Below are experts of layer 11 (counted from 0) of a mixture-of-experts language model. Rows are named up (a neuron's input weights, with its number), down (a neuron's output weights, with its number) and show model dimensions 0-63. Each number is 50 + 10 x the weight over its row's rms, rounded and kept within 0 to 99.
Before each expert's rows: a language model's description of what the expert responds to. This comes from a sample of Wikipedia text that the model never trained on.

# expert 46
What it handles: Vowel fragments inside non-English proper names, mostly places and people, such as Zih-u-atanejo, Argente-u-il, Éd-ou-ard.
up3:61 38 48 44 59 56 44 55 62 36 42 71 45 75 67 57 60 54 43 50 74 36 48 40 36 65 43 40 40 50 40 57 57 81 51 48 68 49 36 56 48 34 51 58 49 43 48 53 34 44 35 38 41 64 55 41 55 61 36 48 50 32 46 31
down3:54 37 50 42 58 48 63 55 47 59 61 45 64 34 76 57 40 40 46 48 50 43 55 59 65 57 62 43 46 52 60 33 57 38 51 42 30 60 64 36 68 53 44 50 62 39 37 44 46 54 42 47 40 49 44 59 33 35 56 33 51 53 61 61
up4:58 52 39 50 38 54 61 42 46 48 53 48 57 52 57 40 54 57 57 64 54 52 46 55 43 66 48 42 65 44 41 56 57 62 51 51 56 75 58 49 34 29 47 36 48 35 54 55 63 59 45 71 29 35 57 39 44 57 33 60 64 57 46 44
down4:46 70 43 50 48 53 50 44 58 48 50 50 68 64 30 51 54 60 59 44 35 52 55 57 64 30 64 39 56 35 64 47 48 44 61 54 40 56 42 45 66 57 39 64 52 50 55 41 46 46 44 45 47 65 53 67 64 55 54 63 44 33 62 42

# expert 4
What it handles: Pipe characters opening new table rows, plus month names and percent signs in sports results, census and election tables, such as | Win.
up3:51 41 43 57 45 51 28 59 52 29 50 60 49 54 53 46 41 34 32 40 57 52 55 41 31 44 35 53 45 55 73 51 48 75 53 48 49 48 64 51 49 39 49 43 53 54 54 40 43 60 43 43 57 45 41 42 46 43 63 63 35 49 63 35
down3:46 63 35 45 35 50 58 36 58 39 48 52 48 60 53 42 43 41 36 58 54 52 59 47 42 34 70 62 54 55 45 47 52 69 58 46 54 35 64 51 43 36 59 64 31 49 55 47 36 50 73 56 41 39 30 58 49 46 60 45 42 52 60 51
up4:48 36 63 45 49 51 44 49 53 39 58 46 55 44 54 66 72 52 55 63 43 60 67 46 47 57 54 46 47 51 44 69 51 44 31 43 61 44 40 71 53 74 57 56 46 39 53 45 61 50 42 42 45 67 40 58 58 44 38 40 41 49 57 44
down4:55 72 55 55 50 65 62 61 44 61 49 57 31 69 60 47 50 55 54 37 60 59 48 58 46 54 52 47 43 53 44 35 38 30 42 57 50 55 60 58 46 45 48 53 42 61 44 62 54 34 65 54 57 48 71 61 50 38 63 70 54 57 58 62

# expert 10
What it handles: Apostrophes before possessive s, and name pieces for places and people, such as New York, Los Angeles, Chicago, Mc.
up0:29 53 61 60 64 56 66 44 62 42 70 46 45 52 41 47 54 57 47 68 56 48 41 66 74 66 52 49 54 39 49 60 47 46 49 46 53 59 44 68 69 69 65 36 37 55 49 57 46 41 38 57 53 57 32 37 57 60 44 47 47 57 70 70
down0:44 54 45 58 40 68 53 55 60 58 40 50 41 26 53 41 59 65 52 46 48 44 53 46 47 33 31 61 32 50 31 53 48 44 40 50 34 43 52 42 29 31 54 67 58 77 43 41 54 45 40 58 66 57 40 42 45 55 46 66 40 69 56 46
up1:47 49 36 59 46 44 47 34 65 43 65 52 57 65 52 51 48 51 65 38 64 37 63 31 79 56 51 45 47 43 44 55 47 47 58 57 53 34 49 49 42 49 61 37 53 50 52 44 52 56 50 47 24 53 40 51 53 67 59 39 68 53 47 77
down1:67 49 55 44 55 32 47 44 44 27 44 50 36 59 43 52 39 52 46 47 56 39 36 43 40 50 44 62 43 50 64 54 48 59 43 37 41 30 57 39 61 30 54 68 51 46 56 53 38 45 53 34 50 54 56 45 57 53 66 51 36 59 38 46

# expert 23
What it handles: Field names in infoboxes, headings and table headers, such as Species:, Born, Coordinates, Personal, Title, Honors, census.
up2:65 32 50 61 68 48 40 49 56 47 50 51 40 60 49 49 30 42 39 56 35 40 56 55 59 62 32 47 50 50 38 47 51 54 49 30 40 41 42 45 34 53 52 48 68 39 41 46 45 41 36 65 55 63 42 39 53 55 57 59 52 53 29 57
down2:52 57 58 55 46 40 64 42 58 48 48 79 44 58 42 39 65 45 38 52 41 27 58 42 39 44 51 36 55 55 49 42 40 50 59 38 50 58 55 56 41 68 65 62 46 34 47 60 46 51 34 56 56 70 26 53 41 47 51 60 55 39 61 69
up3:50 58 52 49 49 45 46 78 60 48 57 52 48 41 31 56 65 38 41 49 49 69 55 39 32 55 50 56 54 52 40 65 53 44 64 47 60 63 31 64 40 66 63 57 58 62 58 58 55 60 61 45 57 37 55 56 57 60 58 47 39 62 72 37
down3:42 46 35 47 51 59 67 45 42 53 47 51 55 50 55 56 65 42 45 48 49 49 35 39 48 60 51 46 37 74 54 47 51 42 45 42 59 46 37 40 59 49 53 50 56 56 51 63 34 77 53 32 44 37 47 49 60 49 61 54 46 63 47 53

# expert 37
What it handles: Opening pieces of song titles, foreign phrases and names, often after a quote mark, such as Qu, ch, fl, Don, Van.
up1:49 54 63 50 39 41 65 49 57 67 55 43 44 43 56 70 48 55 44 42 58 45 43 63 58 45 38 49 49 55 57 65 50 56 49 42 59 41 46 63 51 50 44 40 42 53 38 39 56 65 46 38 62 57 55 50 43 44 43 51 60 41 35 60
down1:60 55 73 36 59 59 70 60 58 50 48 49 56 46 57 22 47 50 46 58 57 34 30 52 41 33 43 51 42 48 56 47 55 54 72 59 42 41 53 42 54 42 66 53 44 52 49 67 38 51 50 51 49 37 47 47 63 51 55 44 51 37 54 59
up2:58 43 34 52 56 48 37 54 44 41 53 50 36 49 42 49 42 47 47 61 77 58 49 46 42 39 56 25 56 45 39 78 39 58 69 54 56 52 50 65 33 60 20 60 55 72 42 49 51 58 44 46 67 54 59 55 44 41 44 56 31 44 49 57
down2:39 40 49 49 51 51 47 53 24 52 51 65 44 42 36 59 52 42 39 41 59 60 41 53 22 39 62 49 50 49 43 44 52 53 63 64 58 59 55 54 58 58 50 57 56 59 31 43 66 50 65 51 43 44 49 61 35 55 44 44 50 53 40 54

# expert 32
What it handles: Raw bytes of Thai, Chinese, Javanese and other non-Latin scripts, accented letters like ă, ș, and spaces or digits in tables.
up1:45 53 49 44 61 56 67 62 54 43 76 61 45 41 63 60 48 62 52 47 36 54 52 60 59 34 40 71 66 50 57 52 48 55 41 64 30 54 56 50 35 46 46 63 45 54 49 50 54 50 47 56 48 54 47 41 38 49 73 38 43 60 55 54
down1:58 53 35 56 66 38 40 53 53 58 60 46 46 39 53 52 33 55 46 52 53 43 54 43 39 57 43 75 64 51 63 41 46 57 42 36 44 70 61 58 48 63 42 47 51 38 48 68 47 46 45 52 51 38 39 50 51 60 69 21 58 36 36 55
up2:45 57 38 37 70 55 66 50 51 46 67 36 54 46 52 46 42 43 54 63 52 52 34 25 58 41 50 33 53 67 42 52 54 33 51 58 45 52 63 48 35 57 42 32 36 43 42 43 39 47 33 36 45 62 58 53 56 60 51 57 41 63 47 37
down2:49 54 44 46 51 76 57 28 53 69 41 46 58 38 44 56 43 52 32 41 56 54 53 62 76 64 42 52 58 54 39 57 59 42 57 63 49 48 53 35 47 37 52 43 45 47 49 69 52 46 47 28 50 45 68 42 66 65 57 50 44 52 49 68

# expert 62
What it handles: Verbs and nouns about work and awards in biographies, such as worked, took part, directed, based, for Outstanding, his work.
up0:70 38 59 59 66 45 61 33 40 47 56 53 43 59 42 49 48 62 38 58 59 52 41 55 38 39 52 54 57 49 60 36 61 42 49 37 48 52 70 52 52 57 39 60 40 45 39 52 46 67 44 51 61 43 61 37 43 68 58 36 67 46 36 68
down0:51 52 43 54 46 61 42 46 45 44 43 50 71 52 44 42 45 43 45 57 55 60 49 48 12 45 51 42 48 45 44 68 27 51 57 54 50 60 51 43 51 39 48 47 72 27 42 50 65 45 46 36 54 51 60 46 33 48 26 52 55 49 42 31
up1:54 41 60 60 59 37 48 46 40 33 53 36 41 63 59 41 45 44 27 31 58 39 47 34 62 44 35 51 37 48 53 63 49 64 58 46 45 49 38 53 79 68 30 34 57 59 38 53 47 45 56 53 54 46 68 53 47 53 33 58 48 23 49 55
down1:46 27 56 66 48 62 34 59 51 35 72 45 56 56 42 69 47 50 59 37 54 54 53 71 53 50 73 66 45 42 43 37 41 62 38 66 50 44 51 55 54 43 57 46 52 45 45 61 57 48 71 48 36 58 46 49 39 55 46 48 48 54 52 36

# expert 63
What it handles: The article a and lone single letters or capitals starting split words or codes, such as A-uction, D. a-ustrina, AO.
up0:61 55 62 40 52 52 45 52 61 58 73 40 60 61 54 53 60 58 58 29 50 53 40 41 39 67 53 61 65 29 55 47 37 62 47 54 54 52 72 52 38 34 57 49 55 46 41 38 43 52 48 57 48 43 51 64 40 55 55 52 54 38 51 60
down0:47 47 56 45 40 48 39 32 66 33 72 48 61 40 38 49 59 59 43 50 38 47 55 41 67 37 75 49 48 56 31 53 49 55 55 63 59 52 45 48 43 58 52 41 64 53 53 43 35 44 47 68 41 48 54 49 47 60 54 64 61 52 43 51
up1:60 50 52 49 63 30 52 53 44 58 41 60 51 59 46 41 52 52 70 51 50 50 40 40 39 49 47 57 64 62 44 45 46 53 25 48 60 45 56 51 39 57 60 51 47 41 49 70 41 47 40 59 51 39 57 70 55 67 53 28 41 58 57 69
down1:50 60 49 37 49 45 55 37 51 50 45 34 57 44 52 53 46 45 42 46 55 45 49 40 24 50 61 45 38 53 37 45 38 38 67 46 43 52 36 44 55 44 44 56 46 58 59 36 65 39 64 69 44 44 41 59 43 64 40 41 51 47 45 58

# expert 56
What it handles: Sentence-final periods, table pipes, spaces and opening parentheses in numeric tables, e.g. disgust., 13.2 (55.8), percent cells.
up1:48 39 52 42 73 49 52 49 59 52 32 55 51 54 59 45 54 35 58 34 38 42 56 33 52 39 55 38 62 49 59 46 56 36 30 67 64 43 46 45 47 37 54 55 49 60 49 61 48 56 57 49 51 46 39 61 51 58 42 52 45 29 56 47
down1:49 62 54 55 45 33 57 52 46 56 36 43 45 50 49 65 61 38 36 43 53 56 53 33 37 31 58 46 47 35 51 34 38 45 64 38 43 61 44 46 45 54 49 52 59 41 58 51 64 53 57 39 28 29 69 52 24 62 47 45 54 33 57 50
up2:61 33 45 51 46 58 32 53 55 48 56 39 48 57 28 60 34 62 57 56 53 59 55 58 38 30 50 62 44 52 70 45 49 53 55 30 56 51 29 55 66 44 51 38 42 51 45 40 49 51 58 53 53 42 34 63 27 36 42 47 43 36 43 18
down2:30 70 58 30 55 49 69 42 62 61 53 54 45 52 46 34 37 47 57 33 47 44 47 45 56 66 51 69 56 49 47 64 41 55 34 75 40 44 37 51 46 53 47 40 45 51 38 44 38 45 61 48 62 65 41 53 63 66 51 42 66 48 47 68

# expert 43
What it handles: Reporting verbs before that (said, stated, noted) and clause connectives like when, because, but, if, and, of.
up1:52 55 41 45 51 48 72 61 31 45 37 34 43 62 39 54 48 57 42 35 51 31 48 45 29 45 58 23 47 59 48 45 41 49 47 55 54 50 42 54 57 62 51 40 48 43 30 32 44 57 54 57 54 47 32 35 53 44 43 28 50 48 61 54
down1:45 42 50 50 71 51 52 32 51 49 55 59 52 51 46 51 62 47 68 55 48 62 42 59 53 52 48 66 66 48 37 60 65 53 63 51 61 50 51 38 38 66 42 47 43 51 56 63 45 53 57 46 36 58 64 77 43 42 71 44 56 53 47 55
up2:57 34 47 34 23 48 56 48 43 58 47 51 49 50 48 50 41 47 50 59 48 60 27 54 64 57 67 49 56 50 60 42 65 49 54 36 42 41 59 55 59 45 42 70 46 29 41 57 44 42 53 35 31 67 45 70 60 48 61 67 36 47 60 44
down2:40 39 56 42 49 42 37 56 64 66 33 55 61 61 63 40 58 37 44 62 50 32 55 54 41 50 53 56 58 53 50 60 35 51 50 76 43 43 52 45 56 57 45 50 54 57 64 49 28 53 53 54 57 48 49 58 49 49 26 45 38 42 57 72

# expert 40
What it handles: Starts of country, state and region names after the, in or commas, such as United, Germany, Moz(ambique), plus encoding bytes in coordinates.
up1:49 56 47 47 52 43 55 57 44 43 50 51 57 67 56 52 62 54 53 45 66 59 58 42 59 52 59 56 40 74 50 42 42 44 49 40 60 53 47 60 75 57 47 36 61 38 39 46 59 42 35 35 56 39 42 58 52 52 62 28 59 54 52 58
down1:58 60 45 51 52 42 38 54 72 63 52 51 35 47 56 59 48 57 58 32 34 59 58 45 48 62 50 55 55 59 61 42 48 45 73 60 44 53 55 50 44 48 47 46 47 60 61 47 39 42 52 56 48 62 52 63 45 41 47 50 56 61 38 63
up2:36 59 42 21 63 55 51 63 61 49 55 68 33 52 40 46 36 50 58 47 38 55 61 54 36 52 55 39 36 54 38 54 43 63 39 58 38 45 57 61 57 59 58 60 38 65 43 49 35 41 47 63 54 50 55 45 65 70 54 47 53 62 62 49
down2:48 36 67 43 63 59 52 45 66 46 54 51 59 54 36 67 53 32 45 61 50 66 59 37 57 48 31 47 59 49 68 28 33 57 52 52 44 41 54 48 49 59 63 62 35 31 44 56 50 68 45 51 54 54 53 45 47 55 52 67 35 39 45 38

# expert 31
What it handles: Pipe separators, |---| rows, closing parentheses, line breaks and degree marks ending cells in tables, coordinates and lists.
up1:49 59 51 44 48 47 55 40 43 57 46 49 49 55 33 46 43 42 48 50 53 33 42 59 55 56 53 52 59 56 48 69 67 47 48 56 41 53 54 45 49 40 55 60 38 46 66 33 79 61 55 43 28 48 55 73 69 53 40 56 39 38 45 43
down1:42 49 57 43 31 69 47 50 51 63 51 46 34 49 63 51 55 54 37 67 62 39 40 63 58 57 50 50 75 36 52 58 36 61 53 35 46 54 49 38 46 60 48 49 33 45 47 64 47 45 66 47 51 71 45 44 55 44 48 52 44 50 37 60
up2:45 48 47 56 65 49 54 50 62 63 57 44 31 68 45 52 57 46 38 33 36 58 47 18 48 42 42 29 50 65 32 61 59 36 52 50 52 48 62 64 51 43 58 44 52 53 54 46 61 47 52 54 47 52 53 50 40 60 75 47 56 36 40 52
down2:50 71 49 55 55 56 52 58 57 36 52 47 45 38 45 33 57 51 48 41 48 65 47 40 17 59 52 57 34 32 40 44 48 62 37 55 41 67 43 51 63 46 59 32 54 55 45 46 55 47 65 61 36 51 56 50 47 58 42 62 62 51 39 57

# expert 52
What it handles: Inner syllable pieces of longer words, such as ann-ul-ment and def-am-ation, and common nouns like girl, idea, story, evidence.
up0:59 35 27 64 56 37 63 56 25 37 49 40 43 46 52 48 48 48 55 58 58 55 49 51 44 57 51 56 51 47 29 57 34 49 40 41 38 45 48 31 53 39 52 63 37 53 60 51 49 43 53 45 68 55 60 49 44 76 48 52 52 43 49 58
down0:56 55 65 33 54 29 40 59 14 35 43 35 53 43 44 66 56 45 48 56 74 61 50 55 43 52 55 59 46 64 30 50 58 51 53 46 43 40 46 63 49 53 40 50 49 48 71 50 44 52 38 52 37 43 62 58 64 71 59 48 38 58 53 76
up1:65 55 38 25 25 40 45 41 64 48 47 39 38 41 46 49 53 64 52 57 62 37 46 48 61 52 32 46 40 58 42 61 44 56 49 57 61 63 49 64 48 52 62 39 61 46 39 58 57 54 62 38 56 48 39 46 42 63 35 51 35 52 47 53
down1:35 39 63 38 51 69 69 60 65 48 46 58 56 48 59 56 26 53 29 53 30 45 37 63 59 39 52 39 46 50 61 47 67 48 60 41 49 51 67 50 53 52 57 44 64 40 53 59 47 59 57 45 42 69 45 34 45 53 68 66 38 55 53 56

# expert 17
What it handles: Periods, commas, closing quotes and parentheses ending clauses or titles, especially combined marks such as ", ". and ).; also table pipes.
up2:52 42 54 39 58 57 54 48 42 54 55 47 53 50 66 64 49 50 45 52 45 39 47 38 34 58 35 44 59 57 80 49 41 35 56 72 66 46 49 48 49 44 65 31 54 43 34 59 49 68 44 31 38 66 59 47 57 54 56 49 50 58 53 57
down2:63 49 48 64 61 52 61 54 24 59 46 43 47 61 48 52 56 51 64 50 47 44 56 58 20 49 51 56 69 50 41 75 37 44 42 41 44 51 42 61 39 58 50 65 47 42 50 50 40 45 56 41 45 56 46 54 46 48 44 45 61 57 49 63
up3:50 68 52 30 50 49 58 33 61 61 48 44 49 53 35 45 41 46 48 38 57 63 65 34 60 48 47 32 49 64 43 64 29 51 45 41 44 61 44 55 55 56 38 49 47 45 62 64 42 44 56 40 72 60 52 44 48 58 39 52 46 50 33 49
down3:47 42 47 41 54 46 43 44 39 52 46 73 59 56 46 32 58 38 32 39 60 72 67 51 43 36 54 45 69 48 61 59 48 36 45 45 36 50 41 52 37 44 57 58 43 52 53 50 52 43 49 71 50 48 53 49 58 66 50 43 45 47 44 28

# expert 28
What it handles: Pipes, colons, hyphens and equals signs separating fields in tables, taxonomy infoboxes and headings, plus "by" before authors, as in Binomial name:.
up2:61 42 42 59 48 46 45 53 46 49 54 44 55 70 37 46 53 39 51 32 51 50 46 54 60 65 43 51 59 39 59 65 57 41 61 37 65 41 54 54 46 34 40 64 61 53 37 47 51 48 49 48 63 35 44 34 45 53 30 50 48 45 49 33
down2:48 52 53 55 58 41 62 46 22 50 45 55 55 61 36 43 40 61 37 38 30 50 47 37 36 67 42 33 59 49 52 45 60 40 61 51 56 49 68 61 34 51 45 47 66 39 43 46 59 62 48 52 48 68 39 48 34 36 47 47 48 49 46 39
up3:62 46 64 52 47 42 47 36 67 44 49 55 54 46 54 37 41 62 64 39 43 55 46 39 46 53 58 35 50 68 41 59 43 53 43 57 46 45 56 62 40 67 53 57 49 38 64 52 40 57 61 49 51 48 49 37 62 52 42 41 25 59 54 53
down3:36 48 60 41 45 50 57 39 34 68 42 45 49 41 60 53 53 27 43 54 64 54 39 60 41 59 53 38 50 41 43 35 55 61 48 63 34 32 65 47 43 40 62 58 55 47 58 45 44 60 50 66 57 56 62 64 59 47 41 35 47 51 41 48

# expert 25
What it handles: Short pieces at or near the start of a split word or name, such as in (Flintshire, Definition), mod, gen, col, Hon.
up1:44 45 78 41 86 61 61 37 48 45 41 80 65 65 43 56 55 73 64 65 55 43 53 47 58 46 44 32 52 42 47 53 48 58 47 43 39 65 50 70 56 50 53 53 43 64 43 59 62 50 51 63 55 51 66 49 43 43 55 58 49 56 65 58
down1:59 53 53 63 50 40 63 59 50 60 39 56 52 50 66 63 63 57 53 23 56 30 65 51 48 56 65 42 31 48 52 57 52 39 47 67 48 39 62 56 62 46 49 41 44 42 44 50 70 50 51 58 60 51 61 38 41 39 64 57 45 47 57 59
up2:60 64 60 30 60 53 39 46 54 49 53 55 53 60 42 54 56 32 50 58 59 49 58 48 46 55 46 53 71 52 65 49 51 42 49 55 66 41 60 50 55 38 52 47 60 51 56 46 57 50 48 58 52 45 49 56 59 46 50 65 41 48 43 63
down2:46 54 40 32 35 68 46 37 60 48 53 61 59 44 40 40 47 62 59 45 45 58 53 43 43 48 49 49 71 38 62 39 58 44 39 61 53 45 39 49 50 52 47 60 53 50 56 52 54 39 55 52 60 42 62 40 71 54 63 58 56 40 51 54

# expert 5
What it handles: Nouns and adjectives naming governments, states, armies and nations, e.g. general in general election, Royal Lancers, Mississippi State Senate.
up3:54 46 49 39 39 17 63 53 51 52 59 52 57 62 59 40 62 63 55 58 52 72 54 55 59 56 39 42 39 48 53 48 41 28 37 52 57 31 56 45 47 51 46 50 39 55 56 58 54 35 67 60 34 54 43 66 64 52 33 28 58 48 46 52
down3:39 53 47 72 56 56 57 37 36 41 59 54 50 48 76 38 83 69 63 56 42 37 53 40 57 65 57 51 59 41 56 43 49 51 63 58 43 45 49 56 47 48 46 58 41 38 45 59 40 46 53 55 25 21 57 65 47 57 46 47 63 66 58 49
up4:57 51 52 45 40 43 47 42 46 63 52 45 51 64 67 47 59 51 56 51 67 46 53 34 47 37 59 35 36 46 65 49 46 71 45 53 52 56 57 39 62 32 55 45 65 49 62 53 56 59 70 50 78 75 42 51 38 65 38 46 41 47 59 45
down4:50 55 46 53 66 58 45 39 57 52 54 52 52 48 46 47 61 56 60 52 64 39 42 48 49 45 46 52 58 62 36 55 51 49 66 62 57 56 67 70 49 42 28 51 34 69 53 50 61 39 37 49 60 46 55 51 42 67 61 41 37 53 53 26

# expert 20
What it handles: Past participles and verbs after was/were/to/be, followed by by/to/in, such as made, used, released, caused, produced, injured.
up1:64 46 47 57 54 44 64 58 55 52 67 41 69 57 57 56 55 57 51 46 53 69 53 59 40 63 48 47 48 58 49 55 56 49 33 53 39 62 39 51 52 68 47 51 42 48 47 44 41 59 40 40 51 43 55 47 61 41 56 37 58 37 57 63
down1:60 70 62 49 46 45 63 50 37 53 61 56 62 49 27 56 36 37 55 55 37 61 46 49 22 47 54 62 51 52 46 48 59 49 65 54 44 55 46 43 70 52 69 47 44 42 65 54 51 50 45 39 29 51 44 62 55 64 42 61 33 52 52 55
up2:50 49 59 39 54 43 36 59 50 48 50 52 58 39 46 54 38 68 48 49 41 58 68 42 25 45 50 52 42 40 51 54 40 26 72 42 49 41 69 51 31 67 54 36 51 46 50 55 65 44 46 43 48 42 52 51 67 55 39 47 47 26 58 42
down2:68 49 28 47 61 55 43 64 23 67 65 46 53 48 45 54 46 42 46 65 63 41 40 45 25 36 63 47 56 46 46 46 45 66 42 63 55 43 57 53 71 53 45 54 64 33 39 38 55 38 30 56 49 55 36 54 37 49 65 61 65 46 52 44

# expert 22
What it handles: Prepositions and modal verbs in running prose, such as to, of, from, would, may, especially "to" after first or distance phrases.
up1:22 42 61 50 44 35 61 43 52 38 39 39 62 46 18 51 49 40 38 57 66 47 58 39 54 67 48 48 39 41 54 58 38 52 57 52 52 60 34 44 42 71 47 61 43 55 46 53 50 43 50 30 56 38 53 45 54 51 51 33 44 53 70 43
down1:51 27 57 52 39 57 61 44 42 55 52 59 38 57 39 26 58 34 49 50 51 79 32 56 51 44 40 60 48 53 44 75 60 55 72 44 47 59 46 62 49 65 64 57 58 53 59 59 54 47 56 43 48 60 47 40 51 60 64 36 44 47 29 66
up2:64 70 65 59 48 52 58 46 38 56 76 44 57 53 51 63 61 63 56 48 47 48 56 38 52 46 51 52 45 59 55 61 34 50 41 68 56 44 54 55 57 35 51 47 54 61 49 40 67 41 58 55 54 63 31 55 49 37 37 36 50 65 57 43
down2:53 55 55 57 39 34 53 48 30 53 47 67 44 27 46 22 44 43 57 63 47 55 48 58 40 60 60 50 44 45 33 50 60 61 36 51 51 67 45 62 59 45 59 53 54 64 27 58 58 41 50 51 64 55 28 32 44 39 31 56 57 47 75 39

# expert 50
What it handles: Pieces of Spanish, Portuguese, French and Italian names and places, such as José, Carvalho, Atlético, Notre Dame, sur, de.
up3:43 47 74 49 59 53 54 56 48 43 33 47 53 61 40 44 51 53 48 47 37 48 64 56 58 34 48 37 68 54 49 54 45 42 59 52 51 47 47 33 46 54 51 31 42 52 56 59 55 41 42 40 48 63 40 47 51 44 65 35 35 55 59 49
down3:66 41 44 50 54 45 66 51 79 46 52 46 36 48 42 46 60 58 52 58 24 43 39 53 57 58 44 58 63 50 49 52 59 61 42 59 34 48 48 62 24 59 51 46 46 42 59 58 48 61 47 48 25 52 56 60 35 55 46 55 45 46 32 23
up4:43 52 47 38 38 64 52 48 57 59 37 40 38 50 55 61 41 49 41 37 44 63 49 59 64 41 56 38 44 70 44 52 61 57 24 50 44 36 62 31 61 47 49 37 56 56 61 63 49 49 46 44 50 48 50 44 44 44 52 47 50 48 36 48
down4:41 43 59 55 52 52 46 58 51 52 41 52 69 47 36 42 50 38 59 47 61 57 35 56 63 47 45 43 45 34 58 43 45 58 70 67 47 49 39 37 38 50 52 50 43 52 49 34 56 53 48 48 42 60 45 54 47 74 50 38 49 43 52 35